Below are experts of layer 2 (counted from 0) of a mixture-of-experts language model. Rows are named router (the router's row for the expert), up (a neuron's input weights, with its number) and show model dimensions 160-191. Each number is 128 + 32 x the weight over its row's rms, rounded and kept within 0 to 255. Numbers have three digits each.
Before each expert's rows: "mostly gets" lists some tokens that are sent to it at least half of the time. This comes from a sample of Wikipedia text that the model never trained on.

# expert 126
mostly gets: " United", "ban", " North", " Central", "put", " Bir"
router:129110181106111126140202174168110114062112104202180161094061160105103113147099098113110071089197
up0:106063101120200144109119114144156126122179151107139079132150143189130101125135124178218166159145
up1:128123155114120145157116153128111132102160132132143068084110165103205106109096104109113106127136
up2:173164094125117136102169093159138105063106161136176157102170116124141088081145157107149112158138
up3:086127084164116100115163156133100126162138127159148114113094151140134108123135133101128108193085
up4:162136117107162159081099131195151099035219189082103117142123058120175116100183125107165187108129
up5:086123175152075154129087175228057185081123128087152181044133187129099141206107107157137092058121
up6:126176107178146121105095125166126101074115139213102160082129085123213119142147098078219128135210
up7:153142162072135170088164129102102118118131108093127044147164125103129118140135079166171112142072
up8:181143121153137093127123148130209107108163167109140150152099115098099138101208161113140097149132
up9:184131138174091100126093101125118136118115141154113115183095159093129141135176068123144145120153
up10:099096150138168102100137160192124182113155116175181167088098067103123135143066098099086120107171
up11:141118151149108114097127135111106103053136180126163125115096144127142098131127098119178190058135
up12:149178133206136117068165160120173096064192158154154151116113124115104093154151059150169146094094
up13:171107171131093088063102110151060116096166143126074186148184095111226122151195113117104118117082
up14:152153094128138160174045181141133126119142170194039098107098095128167122181136114113137152121134
up15:109095135186086139158087091178108113138141117144095158123131115056144128107156137118146155103127
up16:146141083112087120100179091095139127124079144200092174130073126069167117096137181164154092123106
up17:161152156140125088192169142146139163123125213112112103146157141159134124114126075117111111115096
up18:169135124136210109101138139177148130142198155137094120085161095118145104111085133059129129180138
up19:129125115147182137141168191109151150115134191125110097174134117142118105107144109137144116100096
up20:162129147164143115204094176159112127119115146068076121172113146131130135137139140113160086157101
up21:088119181089095098134113154127084140134055170176072121160126138078164108141165104190097142154117
up22:148148103175157170100145091150161059172171134122144145092126139106137100080180151089093147119129
up23:120142166132166132074156158074101087094058145054116076102120117158118186129124118162170129135100
up24:103110145099124166105079154184147142092138178162134112205152117108195167162134128099205117119071
up25:189171167167125054117155133188081146112149117169114094070114130140115110144109128130140069120160
up26:116178135070126108164161123133123181143139132119057082115135142122148133169148178081139138068187
up27:111124140147130146064125094174129118135117125196033203128074107126188100136120132085128141067150
up28:102118116139121151088159111166065151147129103127135154186101133098152097146144101127138141096163
up29:135137146104168119125137105145143141098174186146086120150177087081152126114151154162185146105088
up30:058131101154148126108173085151165189197180169156123076138093101155129081142164182108108101097116
up31:172151128112178125142130112080100129085123191123141143142112133125146152126162078110129091073137
up32:129121138123110174092148131120063101097119125146165119174094173067121091126131140116121084139138
up33:079097185094180079099171109126173166112166153122119100146179134150176143127101111081184129124100
up34:091142138200177121112101175104102156138143145145113077121121087063161136139121092153064143166146
up35:107130095097121109082106091158095130165166107075085140134111128101169158081122150159096079126110
up36:130134175170140116150074100093081127146097112176136124110148170154120096079121093078122137123157
up37:144149076083140180140134129125182104163131143136142136119159100083154140130159146172125192124171
up38:140142129151098175124175112116114065070147164124123136141142140143177161127162134107149076128127
up39:075112138121143128064113152167102177039202174210102141143122113113135129175136043151170157142107
up40:125143071143108128117147153135118151091153122102191193088208149088185141104130127093110126113126
up41:124076123155101091071129161174130148087226141142092143224176100088114122109156151092141207116159
up42:149118164141121199140131124122127155167174193142116174045093128098215131116079181189125144127178
up43:080142156117173102098144159095175119095082097105122110175109109160123113130168151121083121107169
up44:162209062168077088084171132093122125100140159176145106076137097149138123086115131119112150105190
up45:105157151184084127127151118119138118132084128193188133098088104122144126107101167196073176133145
up46:123130147132135160122176201034114084140161138107148157164151107143133069133182166149086183106145
up47:150177134091076089076180156134127154138116109170168154111110171194162157127099125088123111141137
up48:097122098153120176116139129138148118137229138148104124061140101114145169124220152127115103135164
up49:142071162142122093098156141113151120096096140180162142081074142118092103141123129142174130073119
up50:195097162192108154120092133137107113093187134131087122129124142159074131144094203090135203143182
up51:093144075093118174053129139157114111146159099101160128147175085096096106059114104155132164139112
up52:117159137109198104064079142105133142181101092172117165168065172127117144082143112098150170114103
up53:144134114159098119058138090146150122076161164074126148140141130119200131103159138110108130112130
up54:146153094158089116123109134159140127144165139135141116176118124147151089055073084172051118128068
up55:136168153115138111071028125097115129168151134152103119115112119100147121093174190089166136143076
up56:158120073131121153142176113105139163135147110187126129067149117084134128144136141123146149122166
up57:139132169076138174058078172151090129140106198158122075157105143086147157138167170102076121097160
up58:134105110114146106121141105164103168161139115123099110116082117101029090137112119104149102137136
up59:080150184119081139105177157131089103172104168137138140100140126085140122118114134139182110106160
up60:102212127116158109143113174159101168204137147115099108114139137086100112163111179147131174161162
up61:136109173087149175086128130080101125147108167110170143118103166127166067051059134129130084124182
up62:162148160115120111129157156071093124122103155140164163138182109133112096147117197132162110149131
up63:137127078121153143129129144138107157109177116126144173139129090098152107127188114067166112113137
up64:086102127136157079101198169179113213138160142116162152105153112144140120134091086086160079148112
up65:148112132147185081104098112110061105166111128154126118113090123127129147140117146123153086186073
up66:131134193148186097093129157055158131141122158123152098120090090084117143132111147145142101104101
up67:145153130137161143173197140162157123148131186134115106115112158093164136096111158099148156127130
up68:123076086118138137174123171132159171139124200105168149186145171145129129129115120111108105145128
up69:150068123149123162102108200165084119144166158158139114131097106119083086111163153134121129053145
up70:162133101098151088102184106090184095108124106134137142166154068104185115083172122181130122082181
up71:166129089138142169118118106091174189139179135152101118123173197088086121066090118056154124133122
up72:156085122124116109169067167063145115116112113165087132120156109119203111116136123213162116132126
up73:094146116145098106096107116155121131131141171081131101119158132129150131093149123164151097096120
up74:099130123113167172097204147111122113134138140103109142119117093127167145132171108094141117085069
up75:098149134167127109098113215135141131103095074130088140204109075096089094106198117162119162140169
up76:144103187117099090109136109090124103079098157128096141207139119170174159135133100143120087151124
up77:205157132133110076106155156189107090128122135152152145143118133106115132209093118154110086112098
up78:163120139120153086174121157173150095074140189132138066136153100166162082120189075106106127125136
up79:129097099139162101077132146094142102118115114141021046118155073092175112067144114128155147100116
up80:116182150131111080131210154145148111131159156163139106110134128150183146150135138098134098142123
up81:126161108173172122044088097131128178108159155159094175174095143068176078099130125135101137114158
up82:112129129134161133095117087171151144140080156102147163123153105124176200143139170144152058113119
up83:153159157144115131076126126127124053067104138133101146159114207112154086156147185112088142184140
up84:067132092095159105123137176163151149099163126120129114143135125140129126098145138114126080135117
up85:145136128129157181096096119137159195118142127094136073176169134136103115133120118155078142079082
up86:185139147151161143084101168111142151173141113145093094166126170139173139120141122082148171093095
up87:138141166174119155107156095103137129150117150122111156105103138144193112051148107149125071139157
up88:154125185154169126050127153119152123031097185183115108150131081148123158168148094100146145124116
up89:103160117112105143072132088108074130159134131141105155166122146137082101090071134130106047152161
up90:154139111164132150081124195209135137164167172124074127179090157115142139118169148118154145146144
up91:166100142150143079106083117123136127160168154173131154147129108174122109123077140140150093096168
up92:070051132123101083119101145173111176119183125140148131137138179127106132061116127141182112111196
up93:110123160152133133130146178119122182132097128106114170172129151096070124182139183138141143079089
up94:162117125123117171043124152168131130132152190094075134157155092113131148100102079090140170087136
up95:136172184173127092078078189147096172120178138171130097193112116115146151112161099129142072123139
up96:100169164170093175076141143108161134104114182109152137149131122119080129079181189091142104104081
up97:118138122138176172062124186124105140125111188129131149131131108105129087150103099112149114113110
up98:172152109114120125066092112170071171104135179164074185139108142136155132098147094150133124110164
up99:075063165110119096114119098129166151164152160154108138128138137158130140116208144131148133097137
up100:101156161207114051118164140102096109072145111167119124128102077075138126137186053146153098137139
up101:125129105157137096159130117134113140126134117122128068097138185108167095142098123088131071163161
up102:141198169170102120071110087167119121182089140190095126130209179146134084115081112152127139186023
up103:150074129084134154090150079169168116120132151159128127173103102175144117100127157206121085118117
up104:094085113105162133175117186132120209166077161192112155139071136124154128089141089135121085120123
up105:148160138120102078109101137187134172126137158119158096101060147099178086079167153125110079160105
up106:161101142158130126068177166148111101093152136142145180108150117136136164132121098142139133101166
up107:122081103168150112104099121120132129145130128140146168087116075098154124205098092083167122138148
up108:136109168162134098066113158161100131135165059103134104167179170125117137151136111097099147152167
up109:158098104147165117121138146114097165122151158145141120057108130095159137163139131104120216137153
up110:062127184163146133100059148154098166153135153117141081141108131135151120032156117178117171070062
up111:122167107138110067108195120087106152081157096112134089121149146113195176133128089116075128136140
up112:078117083130178173115144125130095172116093089179106058155092128124175092149115161166197173136120
up113:069130161108134083107181136134114144173145194106090115183174064117108135118153112055158136113055
up114:128123122098129138156105176074127147111107152169108078179089113102166143137115088190139078059064
up115:110131130137183150063114179133177180153101164158121111181143097096146080132157161131135114149098
up116:104147129174172084118126104101100106090159150146085134137123167079141123154108166115174113121102
up117:105126146141097160130166154132190127126176187148215103174112146152162123163148083141096147129112
up118:101120171137198106095148137068105121135123159072127152154126115157167144091119177119144068105081
up119:154143103150111172122151155125116169138190147078072113163167144086066132131128163123141169085151
up120:110114105128101130124117158129117163117144128102133140116194135125096120117070127092151086090092
up121:135144138135205149088101162169148123122170121196041122164076176120118090113155126179144172093127
up122:141181155183137130091099127137102138128148170109115110115120133112121137116078159150165129049107
up123:121132194149125128096110127158161145185161159112136136136113123122161155152135161114185111145167
up124:143131191114161132123151172148106150083161135152113169041134120132095075192039039153176132125137
up125:050160130195068088097141212124139128146108114115171142145157122138162089163220129129060147120122
up126:147111112123128126079100097137133089125128168140119122117116136098167182132121137121108110086086
up127:092099155155166103125129175101116148120122090126106111175098063088150092147161091134128160158072

# expert 20
mostly gets: "ing", " of", " two", " one", " three", "ting"
router:150166040160134094136110134152080168164145114168125082179112160084092142128105090146106137123153
up0:138076074108147113096163119156150133189167167146138150175173142146138154148114107127142174131150
up1:166120122108177114185058146136143078167082108114108139109109168103112068139128152092114162194107
up2:111109104159121075135139092094081108131144145151084111154179164089148150117117132108161154078141
up3:098118147171122158131096128167120087089101103102070109173133089101146099120154126159150140096066
up4:076109075134130122151083112137171190114130062140156129101184175088152105079123151119152099099131
up5:155199123088120088156153128118140139113105169138120120147153171104145143128185110156148125081110
up6:064130116134209161146137147162124167134153134108119105124124127132171096175125112125116162108099
up7:108126092178222106177113140098083123126091160115125089156140157113143142131175129127133145116169
up8:077154088124112093093097171107145147118066102126077110105151121105095091103090136155100145136151
up9:098119165109169172184126113129099150110146161151105113105099184101116186132103163108167141141118
up10:139117122143173117152099074098177158137151170110145112155171092122158091068126145145174063098155
up11:137134162143114067097168134088143108138205140146095121161171144137146176115115155085073158096096
up12:143130108179082077044149144097132124090095126169143070119114089112114127105110110061138085139104
up13:148100080134089133094144140095120179081102155128109069124144172125061188137129136148132159119120
up14:101194069156109090129177183137102144135104098158094073184124100118118107156122136106134088167139
up15:102141153095078136128165165188087130172135113135169155123087132162148128184152129131156141123114
up16:165134116079113078102117147097102102114092148093097148117100156116135123172134144137113096109130
up17:123132123179172143128143189116172148155167126125154172132169170028121170139158135095119086125161
up18:119146125146123115121166159159111190137161079115134081198141173127157142159127128134085129110135
up19:126092109147143114121183163105110094214156123163059145131114138089100131116101143116055142105075
up20:078108160119110141122056158183114122097134128172119109141138153146124099162099120144144097108117
up21:109086102116196122126097104152145147114152106126114075120127125138131179123133109099104134147133
up22:142114210138129145083075123083179100123175130130094132167138101081208106166140115142067086139189
up23:090113109090163082136162142104205137147120139150101126154132137154144139138164131136129141117111
up24:095148141182108117067167195164077162198111104144131127150103135136094145146140113101109155072109
up25:116132101090112104124151111106129138144184161092152145105134137128118118125099119076138154112078
up26:152106140111088163135088126118173136150149107206121167151108106081152097125109144147105092129130
up27:089152094160187106119144096129182109148168099142168102156144157118128135114135154112175104133079
up28:168108167163164105136175126140128109141083076162106137109174104108171089093167093108145047128161
up29:107187127165123126151107132117137141147068092182120084143127167167098116141137145116178139071153
up30:116168101131127140108151179174089087121114165124095130210104140111135081134070070177167127160181
up31:179101113133151140174152151128118118157160130160221071090154198145118162127100132078130108095154
up32:122108134101171091123109071140078125100180082127116130099105093142129068085104135119161209146101
up33:100143094143132062121128139195088135129170097198108116120098173133138132077079126090137144064107
up34:131105148127141142125166147122103138140151097168134175126133107087139169174107123128128170058100
up35:141104098193138160101099165160158118124121107115121085069084076099153118118120126101183114141145
up36:086102137170122110093154095144151160096116117142102129157137108101140117021152110129127113153129
up37:110103110132197106146145133107106163151153172107125130117133203173112131141102082163130113178065
up38:181136111101112105080123130131103134142133112141111131155106106172135165115103116112072112173141
up39:101121093139093098139104122166155190137123150079109091113057098096093153139118151116141106117081
up40:134118166192168118098109112070152196138159141112086089153135115136110134164133157123138131131106
up41:133099100132131115126102112101116096073108094136078099129143150078198103094123141139080099174141
up42:099101105129142098106117107133107145157158113123096153169065172126148213129099080101139180093140
up43:145124123101141107128200159144170153173204149123141103113124159153150116073062125185144169190110
up44:104077119137162162097166117157188076173133132153077160142164147166157184096122173139110124161161
up45:143127118181129128111131082140124087142181169113144124108139155112139119139102139105132081158090
up46:135129156126174151078122094157100124149179099109160163138079124121201102098119164143124157157107
up47:132104122139137141105146175138129121159133200132139138117123139107131168128132091107152145149103
up48:143099123144084118172117090132097120108155140091112135081111109145068142090131097165108150078108
up49:179151142104100172147146133104120153165160096151062096125137171159119113109117142137193141067159
up50:119089066176151104130133115183134116124124065066105136170132144128125086128125159152100135130144
up51:131141105129099142110123143155090144161160129108124120156132151151190162098088129202135087100134
up52:082154118125133140129106196095115119130153121180177143106115112098115084118107097141044158123086
up53:148125129133132096166155125123076154106125145130133117193090106179158084178120158125144075124114
up54:124133137138098207122116060166146184077132139116116103152138139096124120107096106101142158162116
up55:141144115120135142096111118136184155123130136140114127107160164114155118150170151121140150115182
up56:118166127222150116131164148151082144135186130108099129124121153109127111118138105091155150131097
up57:106217082133097109169142118120138130154087127142133133128104156116115112121097152108136129138142
up58:123172112099162150182115150123182172102191127165087138075144134148200145072110062131135159131134
up59:132122114141105096183138036127142145170106135117089199098144073069143139115096092156115084086109
up60:170135079123074102112122127097118098109143138102104204116101159137192164099090118148139163086179
up61:102146095126095105139093099119073192146152097103034078118126098177118080111106120108134151127124
up62:096130157122150147079167182148117070098144128091138144193147195115133112153146160097122104150172
up63:136116151137143092099139076134120115179119156188117163097140170052112096097163068097163071163161
up64:158112141113147116130173082166118153130118141108131119144096147077151117174150069159109050101134
up65:037137153110162115089115104142156194162143105196132071126097156111128114114118130097132103160122
up66:173142140141179120178135155109162098145129146119103151121127142137144138105151169134169152083103
up67:096109118162174090119107102072124143127138118169101171133113147109066130136168096133104124063157
up68:195159142065164101090137159066126134142099133150131095127114167118168119161137150111112173155187
up69:127119101126101091162086179102136174135137089120084101154136111115156105083126114097073121166111
up70:121111149080163163154111129083146135093131099155143119172153072161171091162108176128110133094118
up71:123160140170120125107165131114092175080150179140133091122110155060161142145095092098147128176061
up72:149161131134177059072067104177119139165148139179096120166146131061096143076125128151112077201108
up73:121159141110132138126128155156136133093144180131099081142140113089120113096111164109125170149088
up74:124182155178148069115156127107093135169074142115097106134091129096119103141136135145124104091143
up75:111110077148088129109129158135164147161123126152123121066153116129085128117138148112093157141133
up76:137162109088110116121138157144113178182146121107154162135117157141114112122084110135130183143119
up77:174148099123098137107099127106162157160150153120104143140133208139142149100117107123119094153173
up78:166127141095125143163115103131131134092138122095136170146102108099111077172174113141084135092157
up79:129185151070119162104099114158096131131122159134091094144139117153185185090063133119129167101126
up80:149119122124086145147151171099116169166166173094130150109128128051074125083146118209102105077132
up81:112148154115126115130081063103087146131087137102140156104181129078181130116158140144129104159140
up82:102098101123103182073158145051177135154124145064110124164104158146100128143105123104144096151172
up83:134104103154104118145111141113093146172131107205073072166137160115136147132164134172178171072194
up84:169190125145146164124146139198139134120083151141094109105084104166124115115139076146088130107144
up85:175174121155065091103111138154126190098099112157068141118129105086092149136081118142116162048159
up86:161164123118103120175104140181092119111133132099153123131135194124155129129153160103100172105154
up87:119054176088134132120122127070164166145131122170129076144115119024129096140129151135120172141155
up88:096137108148146129118130094064236106148131130124106096093141123064102113133145191149128126122165
up89:097088145073039196111139137079075138113101134113112118180112123037112121102090118158128173064157
up90:136119123107115112091131121189100138127195167114114175157110132127162079136130173156109136153182
up91:144146103100146202120087094107116149144105119144122119116154172154154096110083148102090137121151
up92:110086105165154070106143160128119163116122157091100159131134146160152119114138121163106126105160
up93:161077070108135133149126101194102128092103117095136157090088083075113079095115163148100105134190
up94:152131111115088087177099121126100149088119167149123111096145129141156130095129082104117176140108
up95:153107040120103128137087175125138076074106153116160111120128128119100133092090144141098164113111
up96:157136080175112131140145141078109128191154176116140135186161142134070082135122113150098153177106
up97:170110106159114175126094185167104117176180128148098138146125170136173110131166173182169099140108
up98:170144155098161098137110164161162188108174083142121159133093153113142129136138163133129154123112
up99:134122193142132109145124143151159136123177118137092115105088101082119131137190125089119140080200
up100:184130086195143162137127130198126083116069122134125123155185129134176105085142145120209069184124
up101:080179137157166122092086180130192134140146155126123054110125137057138132131094115114112135098125
up102:113137103134167113115112143109145116085110122176159098146138124149084145141118114164152091160150
up103:134143076101126100085106144122135102072118121153099156165111115113213115101110107120129105119121
up104:195170134124165083124126074172135149162131104132143131122195196147100170136133137115154145143131
up105:101121087069114188058100126120125136107081113189104113092115071118135160145133147117094142101115
up106:097177128119095124093139095112090142130109143129133149152104101121174118126145097072136156111120
up107:167049123086101229090081142098090149131116159149112124123183125176174101109153112126112079069134
up108:139155094122098133155124099168128131135089103178155168151136146127136152107202147139126124122107
up109:175147118144120157159092141136117139069131138156139075133142158121180128095083052162127094144132
up110:111157116141122155096121139124110199143094178086189165173145171088150128051132137154118134147121
up111:183114155063168086114126083121142155097178067148066135117061116103191129167107110103040120116118
up112:143180121136109120139136100142110112056130180083100146131115131119127137140128119128115161096149
up113:118130107084153168157156132173093149144056148165116070120099142155144114135107143145091071135099
up114:126156093085133092100150152180138113114137098096128137160088134098092058068142193097107138087135
up115:133100132144115113087121137103160107154107152132106107145128118130116197133038133126099139084080
up116:108093124140153115154133145162140204099117087153125190168081165076125092154156181163080196106160
up117:114090129141148125153108152188158178122179129118121112132123111106145178154097146123196078128173
up118:144156130205174081160122184110137140151171164135121069124143117176131154128098157089159132139190
up119:163150145144106153195164154122122094109144203182167122123136187111116116230143175119093119173125
up120:111128042213100162075147147125163113103142076156153136123091154091158113121170082093102073109139
up121:087177067154167131153130111130081138221157116159099093141188146172105157159173107102097145103162
up122:134124104182125125119123092141122171076182134161162129133115097064138173077079076098130078162141
up123:188107138110154204152080155163044145142121140138074118125147090118075107145124114105094146141073
up124:159146147133120179091075144156128192172127186113131118125141154037134111096127118108156119179171
up125:183132145155097142134079089102129132149133176151110094153117124145152110089128130150113157204158
up126:161192072121059115084143130130184163163131138126112142123149159082106188103102115112121080102089
up127:143110135133152110150137155145159136081135165149100142108151079129133107174133186068149168141110